Experts of a small language model.
Size: 14 layers, width 160.
Experts: 48 squared ReLU neurons an expert, a softmax router.
Training: a variant of Muon for the experts, 250M tokens.
Below are experts of layer 10 (counted from 0) of a mixture-of-experts language model. Rows are named router (the router's row for the expert) and show model dimensions 0-159. Each number is 128 + 32 x the weight over its row's rms, rounded and kept within 0 to 255. Numbers have three digits each.
After each expert's rows: "gets" lists some tokens that make up at least twice as much of what it gets as of all text. This comes from a sample of Wikipedia text that the model never trained on. Tokens count by the router's weight.

# expert 41
router:085124111123135114149118102128122104120108151172165121103108119145144101085153157073103110142129147173123128089101144170247105107095108142076124142139046111087196115111097091114099182118119094158163123070141110126115103136173157114121102123172145112189194163136106104105118131106111116131096116117131114141170129127175117134132040133071129097214099130131124041100111109147116125079071128153127138079085146125136100146120139075186128149151120154182216158128104136162110175108128128
gets: "\n\n", "==", ".\n\n", ")\n\n", " |\n\n", "==="

# expert 72
router:096122153178146088173095095141131099073080109154138135119114131076109144153097146128149122189150124109093127170133076141096164141099188141168175153120108109057127076137105149163132120122075078114102108093170146158201139073067203062090132182123134139162089145111104120088138056133096090138128088125125070139121160140131142099107083043085181112150133121141142189099088111098117117092112101145128184137084167139103148173104163122132113157108167158121093161176150137143120156126116087
gets: "ic", "ial", "al", "ical", "ed", " of"

# expert 55
router:137114187143145121120116105124097090108116131131157132119125166093139162100114130102101101125141108148108111111096128168149160126120080209120143172124098052086129053121153102081118106114097134102189089121150090125139082087077103099199107107156074128131148162072075076103146085142122148112079107149168098127126189138174113076084177060135131104140107187151080114150079090125091182120138157136096140089106122117162128085071135125168144142162121151047154143111087151127087144083072100
gets: "|", " |\n", "-", " s", "|---|---|---|---|---|---|\n", "|---|---|---|---|---|\n"

# expert 40
router:083136175127184148096169140118126090066170149098153134159127155160183108154102102144133117179131097168115112147133111167148145129115154121101166089161093079137143120144141117097122071086123054113040094152105095131184136164127163093168069109146076123132087185154079134134147135110110157125111112122146134101152181160136097085147114079086143068111097102110080163075086147077172133120124114102139108066174133153144196128132165164144081115101208188122175125144136106154115175127118103
gets: "|", "The", " the", " The", ",", "==\n"

# expert 57
router:090116106115146137161102100123109100133138082147144103098120105127127097135133157092144117175148161164096132111111098137154131094086072118125152071081153142154199152191188094151154116074163140048119079151128067172096123137130149137176118137132072160160117138077133086085080128111090134078124070119137106109161152103167109105106139109177145074153122136131140177098155126108082156159119136105115131139137217104148066109138104098090117047096164124094187051144052150157135108134110112
gets: " |\n", "\n", "ie", "|", " of", " John"

# expert 36
router:100129152155115153176107118168124104120141169090178112148109169126170117157126142056108145145136161120115162081134190111136066127137171088077100134105112163173135143128132149127122062124098115041142134085129141104097084177136129078127136170151098127086108195072089195116180117084156147156167163122190139156138184096166126098149171104092100097088124125172133090172104098105124141179142076114097160141085168069144108116153094092148136164184147103140091084122128163136084131078158121
gets: "s", "S", "T", "I", "O", "M"

# expert 20
router:162151121066054139148145070167118120089124189126168117180100159155151076126154129119102144172124138037124104134146191115136112106118152077098154077118160167096133177145134145131084122066148103106117110085156131125099096112158113083146121129170077120097182151087117126109122073123150141130103106142190107145171162098124200118135196131073080081071173139166072132154121097100121160146187107135097154102162176114129152117065127132141052134119129161154120112132112142167100139097148158
gets: ".", "T", "S", "B", "D", "O"

# expert 47
router:046108199128076146121137119098144095101110109074145113171134131122163118096159150094044119195129129190146071156148128113160102092116100127094149118181133106151106074176137123165120124105106084149087133136167087119096088128161205107166094132180147153168112154109097169138159113137156133124026148114182121138137196148182123104132112105121102120131129139150149102086088066096122160090149115102130152083135133078124121135107172155135091186112149139144179134183149149181091150119151156
gets: ".\n\n", "\n\n", "==\n", " ==\n", "===\n", "==\n\n"

# expert 118
router:139137145163146088132130075126144105103109146151164148112122179150215183105137158113111075152183152109070138145133178127148161133090106172119108127102076138128146085147087128106172092125106102131076149108165141140152101138094160140099131128162141121086127206134137137113207120102092146165098095132096169061173147091124141080109186082139142122124107172076137107056097058148155163152138132137137169104081100131146136174146146147183184076140123127124163116172069184067134131084133099
gets: " from", " of", "%", " in", " by", " K"

# expert 105
router:125130120116107048148119134151130114127082102164111089107102057147106107159160083107098123218144117152159133114070155120179113098162177138085125129080095138125129151143149150086175147077133078041098130155116117132095135135121124143130085106177048146129107190071088148089158153103110182125130084111166164066143121060096124091168128073212150109117153094181147157155159114101166172142118136107122150117127125118151084159118138093162102141158136109121158109128111084130087086110112090
gets: "el", "l", "t", "al", "m", "en"

# expert 64
router:067101109118143110140120097131093086166110141096100149119128109144122165139090108116167147119117130165106138084159097098157105105106210190097142055123139163166140122113137141144106089144134110125035102192170129141139053159095160030108138178080122083099133120141144103125110115144060181089112087161127109076137158099160118117072141130139087103113122103169162183114155131142103147099170099128063165125171105111155084147113163127125109079069131145156130131180116119096059152096125106
gets: " in", " of", " to", " first", " for", " after"

# expert 56
router:098149156132119178162132088128080071112074150134116125096131115114147112133158149109125128117094087150148132145133163163137111143064133162051133117082138176153165147169147105156115151152178123094142082105135113135131115126127180070112103128157116151118184180073092084161137145126092115132092025160170139090152131048093162113129163165126147105080105132158160156085169092133070167147130110096120128100179177070125092112082132063132060127088184120136136137174068124122110150081153121
gets: " ", " D", "\"", " L", " B", "|"

# expert 108
router:064118109182131102125086137156107129078119188114127111125119111145173095146135147066153113194094071111115108132109102156162167162129132165127152095157074128126130123138177097139157116063126137056133079109155069141126121115112179154223150125113138113143116158152141116182134071117132151114114105119108160121113177129126159101184074071099168097179101098104146116121049144159145147122182118110113145167120122092207138149087227112133098141079176134148128110112090163110103113093146117
gets: "c", "ac", " C", "ec", " a", " ("

# expert 24
router:115097125173122131143105127092114132111157132149197159128125111100137115128180132087179115196071072109177085109121142144134116101136127174099109097140150110127142123154123144160146080087159138134117059100151092172108093142121120125173080149151142137120145102096107084045162099113077200149061085168121149085137197087156115080183099097072152065107111106131131111099101114084145186154109151130173153137068092132149102083126159081095087130116153146144145072142136154163115166135201136
gets: ".", ".\n\n", ").", ")", ".\n", "\"."

# expert 32
router:145116152142153102106141110158134103059139133178174144181126167128153122115093148096109137124189125186190143114106088154176135104158139150087175108145059068123154086171168144105168160091113095135138085125167106111129114160093176097165119156165109105092122134148144113120180118101135179122125146133155136110096179107210167138157145091076131115174133156051117092118141118159093163152097151161042182153085126141108115156167141135151159144116174150160171101152111158144079178072145073
gets: " is", ",", "\n\n", ".\n\n", " |\n\n", "The"

# expert 97
router:125122132163090071141110091156122090101103146160140139107120150128137133167136093143154174168097091164171052131145080118143115133081156117152130082087137125075171152175102169193106165147129081073122129113180085100151125102086171108160094125128073140178103116109153127095095150136109154081065042130146122093107121152143096107138115131118151176135136127125129139123113087102077139109202054129112112113150171118134109077145175150121054089094184145094144130129086191108127154098172194
gets: "ro", "==", " re", " in", " to", " an"

# expert 101
router:105166087185154092081092125135090122131097123119169119084117187117166109124175092102145073131146121207129123096142192174156133129126136118163160059162079124133156059156067135101136122127071113122147109119143088144091099174171082155108107116165122110178101150131137149156135127119160113180094108104133134084121123152168104082139122114090124079109092162130100058096111133073052174136092138128086230094078119070120102160124135116121110150135143170093148119141107098097065140149140124
gets: ":", ";", " Born", " by", ")", "):"

# expert 121
router:113127178164120110147114080156100136175098111114180123195121094102131081120164131146114140168108142147117139118133107112155135132084104121132163148166122116098142075158102174103115163125109088067128137171172165142144128141097136095143101063126127109161125180068126113156148078151085177102123052132121116148177115131119145112130103151041135133095142133158157157121113071082042169105166100114129173073122169095085137080114160135137035134106157180071160123192137129101113090073151166
gets: " ", " and", "-p", "3", " t", "200"

# expert 86
router:096142177127117080135097120111140079078132115113138091140133175129177187124066119119135154132117136137120157104100139128175111107056197176126125105100108047114160070117107177139137067117095128128107115142160112137115075123091171088167085113159095096134150140120135084106153028090091094133085096094139200144156143159202111120086149110111090114147141168096172161113110107090107179146135110117123215144156137105165109117120137166146115132106176150150169073110187108164129157097120130
gets: " |", " (", "om", " professional", "′", "ag"

# expert 74
router:097126166160150122125141113101113085123149140207144100119117122130157107094143163151142116115119091105112107127127111162174118077075125184066131108141091122057121057163051156070168132095118131116074076148160083145117105113162136119177140069113071097084058144108113122139175123157114142117080110099147153085133166083222079094158159126116117129137119146132142097067108132123161195087177109188123119112151143161114115095072167119142109116147144158136150096101140115115079143085110075
gets: " |", ";", " a", " |\n", " Sh", " sh"

# expert 116
router:087070131147104058144097104192095109105149172121145115128114167151126095161121208117119125208094125170132059140080122126085140140121133152131164157139071094072154089115134122140075130151117138087113115108114137102164126104079172121126102128104116134167136139094100116161079149164140165104142108130096130115192099119096087157203116141114143101131159082156186138079076105146072172149164092181149170133147148102153164131133168104141112136123205192170106099184082158151087131097153153
gets: ".", "201", "200", "199", "ct", "ust"

# expert 110
router:139104161129155093133126092107124128067167182120166094128117167123202155128123193051152110129161109062120157168138124127125163138140100122133134103094126129100178109146161150080139118137134110114089195086160125119136121107096166117105134148165118096114130134068061117096169087123097085163071105131137113147149170176155125057107150102087168084124115152139096087117094114106168201101176086126109168136082123072106170153130144116134171112123179146135133093160113224103109170111075073
gets: "%", "0", " population", "R", " Votes", "es"

# expert 124
router:095057119162113139075078111127102099136125190165162114210121123143125127045174145139140097165155102115161107130141127097140089066128164162102157115138117173140113104110182148152162148102157108145128089120179141133107143131108143132194122122128106131159041138093178119145097125143085220133116095161142083076121133067154110146160068094070156156106094138141117122148158118145087131182160142150140074144132137127085048123149140146188126081141127150131162122190089122124132186098145119
gets: " was", " is", " were", " are", " it", " he"

# expert 122
router:069081100188092138107103108130135105119156157167121179145103137104130135101107148076088146053188170125125098142172090131127143094092151082153125104116148237113156140196173171103129105123130088128137121107120188107065120100115140119154124162128118136112052148105138146169096113132130138112164064127108066146148107157142137123130108097126117180150060216160103154118129045093106113125131135147083123104118157115109113092110150154143138128152065148086096134135120153115073156107204107
gets: " of", " with", " as", "ing", " by", " to"

# expert 16
router:108117153110116134136100160131127090195114179136104139141119128119132087106123152141124112200153143131141094125104098145147122098099129122127095111068106117060179124177173149077152133108145108102154088099157082146105089112084112064126090104156095121130096120063145134183170095104099222117097116110197132140102171112168129086194136111083186127093139131148128155098132100167078166149195170161091099114134077117101099085124142150134076070193124157119121124178143109120084087115173074
gets: " ", " f", "ed", " died", " killed", " on"

# expert 98
router:073140184157135155117162088061119113160100097080137086173100170120170095143127110127105081172144132095113123154136154143105092089094154153171128100118109154143151159115137093149087079112205098118100132093147110133096172101136175083165120134105103090138114127076092162053089088093117209185097083098136135124103116048135161074092092141111141078112132124150060134127141092126110102080112113108101153097129100095115177118138170118148116118177115159124084119127079092116106134065192095
gets: " to", "ed", " would", "ing", " announced", " could"

# expert 61
router:076099159130143119127132160098090126124091100089155115136116128106111081084168139127131136171147094117106088090128104136156096111119151218082071114126077096082202137149082134145150070113103095148132131102157064162103164122190158140206119116155121100151108113090157063124116096120119222124098119106124160060110166038153135057106144103083181116140093109084164140112125121129109132127141115122105120137127148139112081113073092129207132114131128128122144095140091117116148107061168135
gets: " |", " the", " a", " W", " at", " L"

# expert 38
router:113188094059063058170083082138119103131143135115132098135101117093165144130087129130088175155142051115139119131115091117135155130110115155080123101143112144169103120145150159108159084126134107092072097123113107108140097151088129112132022118099154115170097164140136086097164159135148187151128135138135180165158133145202178089131137112137120098085110111159141110114133131057174170114078146109096154086108120099117117106131132090050114122118183108109203077131126099147158130176113055
gets: ".", "l", ",", "=", "h", "al"

# expert 19
router:094088085188124061101108096180111107125153136131138102153097131127104166178156141126075109179121147160130095157117153102066165157081150133092120086118109137106116132160144172140089079087085126128092148163140150157122102075059161142145136120115071096188101156162154118144134077176132071071116122117106170067134165087128136179119127091036108108181130173158116212125162118124080102134178095170174094126165159145129111072104158143147095122110133178147108149150122134116100114112156135
gets: " and", " part", " not", " form", "199", "it"

# expert 13
router:089110123137089103168113098071124150090155182170146106114117126095144058084160147085114162144105140139101048110167172159196124114086141120091185086158118128112105094132166140159130148110124079117133134073171117124100107156147124107142137110141115120107126098127103158121100141163107122208076095108142144148193199094133168107206107074060152086132094125129119080088132106112105162122130105097079105096144153091109140148113138087207089136094131159105145098117079166132079166137170183
gets: ".\n\n", ".", "\n\n", "'s", " \"", ","

# expert 9
router:166096130122129151122116162146116125059100140130087122120112102120186101122092138096129143113085079113122122082108141174103150109102231128096116146110075138098124195132108088169181167055079075062120092107113058179082116104101141155153118173118115108144129174103113068096103121119130116153101119115166095098165092062176065120136136174165164118135093145111147159099105114112111144102158151091119115086149164153105102136143137086120066088100209100094152096147162155101115149091119102
gets: " |", "o", "-", "ia", " a", "a"

# expert 99
router:106059123154160140106097126092133099120132138120138103150117104084182146148090146101202114101162134141108133140178122155139135102091183171084124061036129097128137106109127133127134139136069159080092069093161097132098123180072157142149185130130102109120096140138145095108120132088104161093126129152073166109083172122156109124118122093142164084074081139193108141093141114139085179151140120108076180087153084111165092053081116096174109039106125130099132105153162144149101138089151143
gets: " in", " |", ",", " (", " to", ";"

# expert 120
router:076181136167128157042133097141072117105114134128163168137119141104166133133076111121123122129148172181124174102110125121186068092117113148149110082155150113127167015096087080087141110110081091156123108082180089135089098187135136117140134181113125122101123110135107128150158119115157155130087118156116146064113138155158135086100131090120148111115127105092110174102118105125128171140148125111060139097114092110151087088058138097159079143147151050195162153187137124156094178095148113
gets: " of", " in", " to", " the", " at", " on"

# expert 63
router:157092100114093145164148104150140120098081107099128122087106098100160063129104150109102089149172072117098115126113118156114086110114133086076189120113148164130140167185153075190137144123114137040137093163137095107130166132157166110164079129138117162108135173159107125116124079068121141080121038141140116129144162069148141056160149112177144096154162173159147131147087147143089152161097135110071109124115136088180125184083115072109115111108155181178128090111054157120167130145102151
gets: "\"", "\n", " |\n", ".", ".\n", "ley"

# expert 77
router:099108136134104091145082124132128118130132071133138100120113144108201098144111154126134161145148138118080130160106159125142119071098109104125102116123121072083171098152130135148223103124108148124100137093102090118103103143135184144167158152104148111176094164053143126133125176082132163157202169135179101080194116106170079073153141173163133061155117110104109122118111090102112088131132119124166199139143181104154157111098090172115096039086127177116150146185096163122172116071115100
gets: "ing", " was", "ed", "ang", "ok", "ong"

# expert 39
router:141142094127107077172115077170123109078071096112141141114115145085128077150144128139129125134192080160107171066094095126178092132105169154067136115078089084118106148160093101099158127090116103089108057053148131152107116099117143120173088085145064127106104115114166120098131189061115208119089071129112117112127143072118104093153155125141111072134124155168116127103094076105170181162151078105121157133167131116115055150096152136131178103139148179096140120114079143144109104142131130
gets: " |", ",", "ar", "h", "f", "ur"

# expert 69
router:152094133178139157088112126128132118050135177063179125136135132099159116121102190094151142129097156154134136095157096117154076124129092121123139138103105081112134094181098138100139089120119116069157109049162089106076080163105166111104076095137089112142112157109083143118160137089102175125078133140162148149096160141146087048174110074100134067139085077140144109108117120089099132120123124079101156074125176095150159077134118089191090132166155102139120080165147180082091130079099157
gets: " a", "/", "'", "'s", " an", " F"

# expert 106
router:156132114162121128154108101121137100121129136114132141173113102123166087125122150101222118074145138116089115104116151147180105086106150140103128115066162132153152073123119159129143117083078143123124122129176056150101085138053137111176166149098110067167078117112140113124130126089128114097119099155110183115104162140108087089117174113139150103052068201161141159056124076114119106105137175075119154120114092095178108114143152062178119071061113189106164114124160173165108131094127120
gets: " |", ":", " the", ";", " for", " –"

# expert 31
router:071116140118104122172115056151098089111145177182119131163103122119103145114107136146126157109147118103147077089082135120123118106039137193105178120082099107134108132174089170112081130145134093105073097196154098087136120163123115121186059153138027116119150172164117112102129081160129087172139066163132153111161112135133143130140139135100141140150096176136149186124157120139118184128192059124112140079216166151132153129088124145154093114162158113107138150154113147104080132131146167
gets: " |", "|", "==", "S", "In", "200"

# expert 22
router:115124109145138117100101042139123106125121095133103106116108108131137090148114088133076082067126084104138111104231155145130155141176135129136089124165112141133147187149152153112116139035180079083124123157152145103144138137113084107124124119072126085159095200145165119183126175107139111133115066095140195125146118127157152157195165100155128128109051125145153178093097151086138193112127134121127144096143109158076164126100147126166111128097175075118146081163067179116152129144171162
gets: ",", " and", "),", ";", " or", " but"

# expert 89
router:108148151155130089140079152158106091104119081125176109112125182164118118091116182080175102150181090078077095092124137117130182155137141167092122103119134104138179089112081162092157101127087097095056145092097133157188123112135161123146095066139116100155125152126132114115138081123075113160118088134113161083125183150157087118105140114101205088189087142165180157081158089107094141171138097122136107097136098134107105114160133117153128168136152179077161087196130139070137082060132094
gets: " |", ";", " V", " K", " Ch", " Democratic"

# expert 104
router:108120116089151132109115084141097113168089149113134161116120128070154110119076154104071108140163110115129178114151149122132128104112175108144101090156092123199220136143105102122152087068135131107113126156127029082111148162090120125123109182173200110175107142104127131125164100059103119120145096121153120126122161109121119061117149096134112081140154099119126099099099041101113150158111154069069137096140105101173116138118091131167166050128147173105138064112084099108077133065124112
gets: " for", "ing", " with", " of", "ed", "%"

# expert 29
router:089101177130131130152132064111133148062169107144124141160112157136118108104210156130143096157082066085159076088118149151170185143115086173171080127092086153070151115174128141235137135115164092114094103098126099153123127093116138136137096143164058108137079119102109120127114102162094167156074106137178157045153147081114133095145159107070177075149102138127138144097146121109144181138123142159167137092147138128121102116113176108169073148103131152107119124165079136130095156076151114
gets: ".", " |", ".\n\n", ":", ";", ")."

# expert 6
router:115176153115107129091131121113115103132141117150127127202124131084160144102146098124134143175131078142110143121146116133184149076133161168075093146151106121055140080140157165119171160052132129137124131116185121155070126115120125151141116170114133140157129144096122110085141073146097191180090096141142161117154154103119127080123194120112087094102159115085063135093155085102007115150109136113150131085112160123144068073124132078099054144123183115090145120184125145188115144081172128
gets: "-", "–", "\n", " ", ")\n", " Al"

# expert 88
router:092080094144113046139133097141081119115129127178159087123108104087093140119133062142139130158122088098089108153079077107093116163084117168089123079133141116099133148174140157177099115135149137141107097136113077100124072139072154093162105093131052167136102167142115111129118101111092140098077128171107099173203107077137112122160113140098203095121203123131135144141138045125087139183168160103149104078155155141115129145095175193166115152144106154084179116187123143107107130140121114
gets: " (", "4", "2", " t", "ip", "3"

# expert 114
router:083094178137127119153110060170077098112093142107101096121128150138161113128169169087143100141069102106133095117103175149126149118095146160072105180166100098109168062172122166119102146122135131108156112121141112115164078128107161081101089125115102092157140106072153104126116101163118122162112132092154205101127133116121158114192169099128100134121112104119112219112134106143054159076105072165145168085129133118122105092105209074140145126114189097088170105210088113109124138083119155
gets: " and", "|", " or", "M", " but", " Pl"

# expert 25
router:126131174124156088112140101122117108092122088147141100107131161149166125170124106060115132172101107119152136087126079165127164173142160147099081176207104133147133104150158104126160091104103124137079103135129055174126138144125193127197061162081117134074122117092124155087164071127050143096062074134163136086175167132152083095164172136114130094153175131062126165082108072140127187157127115136124154099114116156130105107115152141096153129073107124159160148107107161124094143062170113
gets: " a", ".", " States", " under", " State", " an"

# expert 125
router:126110062136107123164132049164092140102137124115139109156111163115136045114122144104079202145163140122135137072136146139133201126106170148061142111121127119087131150153080111127127157084127127075120102121122097137083097092104152131118100177116070112130179128125113055098110044166159105113157066099170155130118139118119171137133136153100081111129128118096125156107156094097062142118115142087144157094127141128175100128159083069196086111098152117131233084166098162158141120111104119
gets: " ", "-", "P", "–", "/", ":"

# expert 107
router:153142184153111110138127156079134103073129122090165101135129155056115106130145144117098115136136178133100115122150143207079088107093139118101164113070137083090177102099125113156138123142168095080148116135156111159123098128126159119117112078178100114138131124068131135104177068150088104188087074163165143111175132069196136070137131092117143049086145176132116133086075126080126187089172094082099143113114116109139165109136141103217127132138147205125124111187135153114108148131153119
gets: "\"", " The", " the", " which", " It", " it"

# expert 109
router:128142132094144159135110089104095082128072142137125079114125130101151083095124140095126109143114065114148161097147156163163126144118121114026073091119075121135148094138107078130173125083133104102161057053179092185124120134150161105157137119100106090076145108133116127137088176071109159068127098114159136118100126057109126105200149121117126098145129162148080137123121121116069187108102147123099159092126108160089062083143099090156102086080199076111190108147121149128104158119156142
gets: ",", " |", " C", " B", ".", " in"

# expert 126
router:166144137148119134150102062170119086103158148123107123123103074117117109093137098159067144140097138083141150074148156147170161052166163120096084099142101108148164142092131131124171067040118108108082080115111100149145065086102111060139161103098066138178114118071171120134109129106131132171099070117128085164130116114178151147173085153193140094179101111109110158113132118127161141095106117140147114116082136163138062127110184109130044118147095129163182108148135180120111111093119156
gets: " and", "o", "a", " &", "i", " to"

# expert 34
router:099146170140141080137127081149146089102114140097113162136105159175145139103136054111093111143147074108103110103148115169169118148140194120085076169088084138086120151102080139182178099131146063064152123136164118186126095143157137026133147125137144094110084100088133144116105105050098145103095162110161124137131153124183133126097111101137095119109100104107037087099130077143107136149098069189103198081100124133125073145145143140152151096170116120133184145134130151096106154152141107
gets: ",", " States", "a", "an", "ia", " S"

# expert 90
router:094153205134114140093095168124119086108112077101136168154116110082158079072138177080072080138144112147150176101118084151145075123124134131076130153163081107073179094141097092151129127155101120147113132184152094125167105153159167143122096128168085030186166163126141098097169112144126176147084122103152136114159095138158109105082202165153085101148128131151140079143103101093095109134093160062128125124103106130071151120127132147175088159192121107158162081176115126131123124114162152
gets: " (", " ", " the", " =\n\n", ":", " &"

# expert 70
router:092120088177147151085121128101079160152116114102087096065090120135124141096068133139081066175129095101149113132177123071156109150083134166129094106125139220142146108134165116159082118102154130134159116143136127120100125113157147103081110151090190139080135163096142127164115140097100191168154099097079149104099133138130071076126194153157095129116087079201177179051109098104068176122150125153112107118164066175148138113133101162122136087129169128148119123126131114076098092097151094
gets: " of", " in", " to", " from", " for", " by"

# expert 42
router:131130077139139081142130077178106111087102126160134153112110108161127124133139145137135140170187118153095129138095139092146137106151116223123157112111100114160078205145070132074131103085085094020135117155128102130131082110126192093147080104155101137144100159130170108112145107073143144106132066125175126112114124158175092113178144067132162136120101134138089146053082141099177143117085096134098141099128107097143088111118187143121111068123142164159102064162102131093135106164166067
gets: "or", " |", "ar", "an", " as", "er"

# expert 66
router:109127148149133082119108074141113130127146136146189147130118105144121178154163121096090101191117115126121129179065120088131135076109110140092132160104096085166233082170135166155131088100088115098114127150159145108129075188133173133120125125173108137147068231117104116128146095128058113141108118104135146187086173117095087056083130107081098152126145108169102155085091138080069159128140132112101151127077173087109168114138110135117125145142168142099137177168157149130089112086155084
gets: " ", "os", "s", "in", "es", "as"

# expert 17
router:137120113208129121101096074180126092135139051132076071177104110136107125174116144110094099082096096057142085155218142077148148147147152155128154102128141125092173162138152191093134105092189062140129076141118128112156140139100111056172115094116124119132125104149129123165133152107156139122026090134142151111130130165170183162172113117148113104129058114135119195122172141110116152106141135161165147066145132165122164098128172124133123127123091132132128127171128180147111129106128195
gets: " and", ",", " or", " but", " &", " with"

# expert 50
router:127147097141101129126132111171111099084091138176134123082112164153084076129126163102095102134156107165098125071103166173158198165153114209022134109176101133143121124083137144109165130098144125107078131111112158164146090087131132112143125177149085106185134155099122036136156109118115179101130133114148137075191177074134137142143153175147114087110142143135123112102121113137127079127135081074144198150151126155173081176127170119178141152122150131133189172118094135102095164080158104
gets: "\n", "-", ")\n", "d", "est", "ast"

# expert 91
router:137093076117125105092088113200091105128120093111135078125119121168132143149187146105171072178097072124172103161119104094100139140111140126133128092123096160141165093115140119105096124094125113104135119154170132113135155167044191090157128131161056141100023120122137105154129128126095132088082107153124138145157116125164113155208090124101108081146178106109134153121109097050081147159190144155144114105113138058161129143129159093158139152092120175086140130208097130176118171107162102
gets: " ", " c", " and", "t", " are", " C"

# expert 18
router:133107142115127140107136107079110105097145182091161123153114165123201158085095135114105077162124139154082137130116120131123074148106097135106181089156142096123125101150109148179189060065080072082100132202124159158099101177121129110180141106153104081176125156136084120165133103142151150202139131109148169111173115151146117068118161084118080147131133165125109153081149096136144187089180141158057149091159144127124142094073147114135041102112166191118138129161122120114087149118090152
gets: " album", " on", ",", " by", " of", "),"

# expert 15
router:153112108106129083100126069159114089105120106178124137098120113125167071116104135100090111156139104132059123111123178151120146136108149147166104132058106097086169144110113132118148091044137132089131056059144127150145115105122125125143151108108093142099157092124145088097157107079096139097120112098127091137116114108164063110140153075097115096167147174092120155102050092166138176142156144172126173086166144098094126157115147088141116071145160249159193100138092124160124115132186160
gets: ",", "ab", "am", "j", "b", "ib"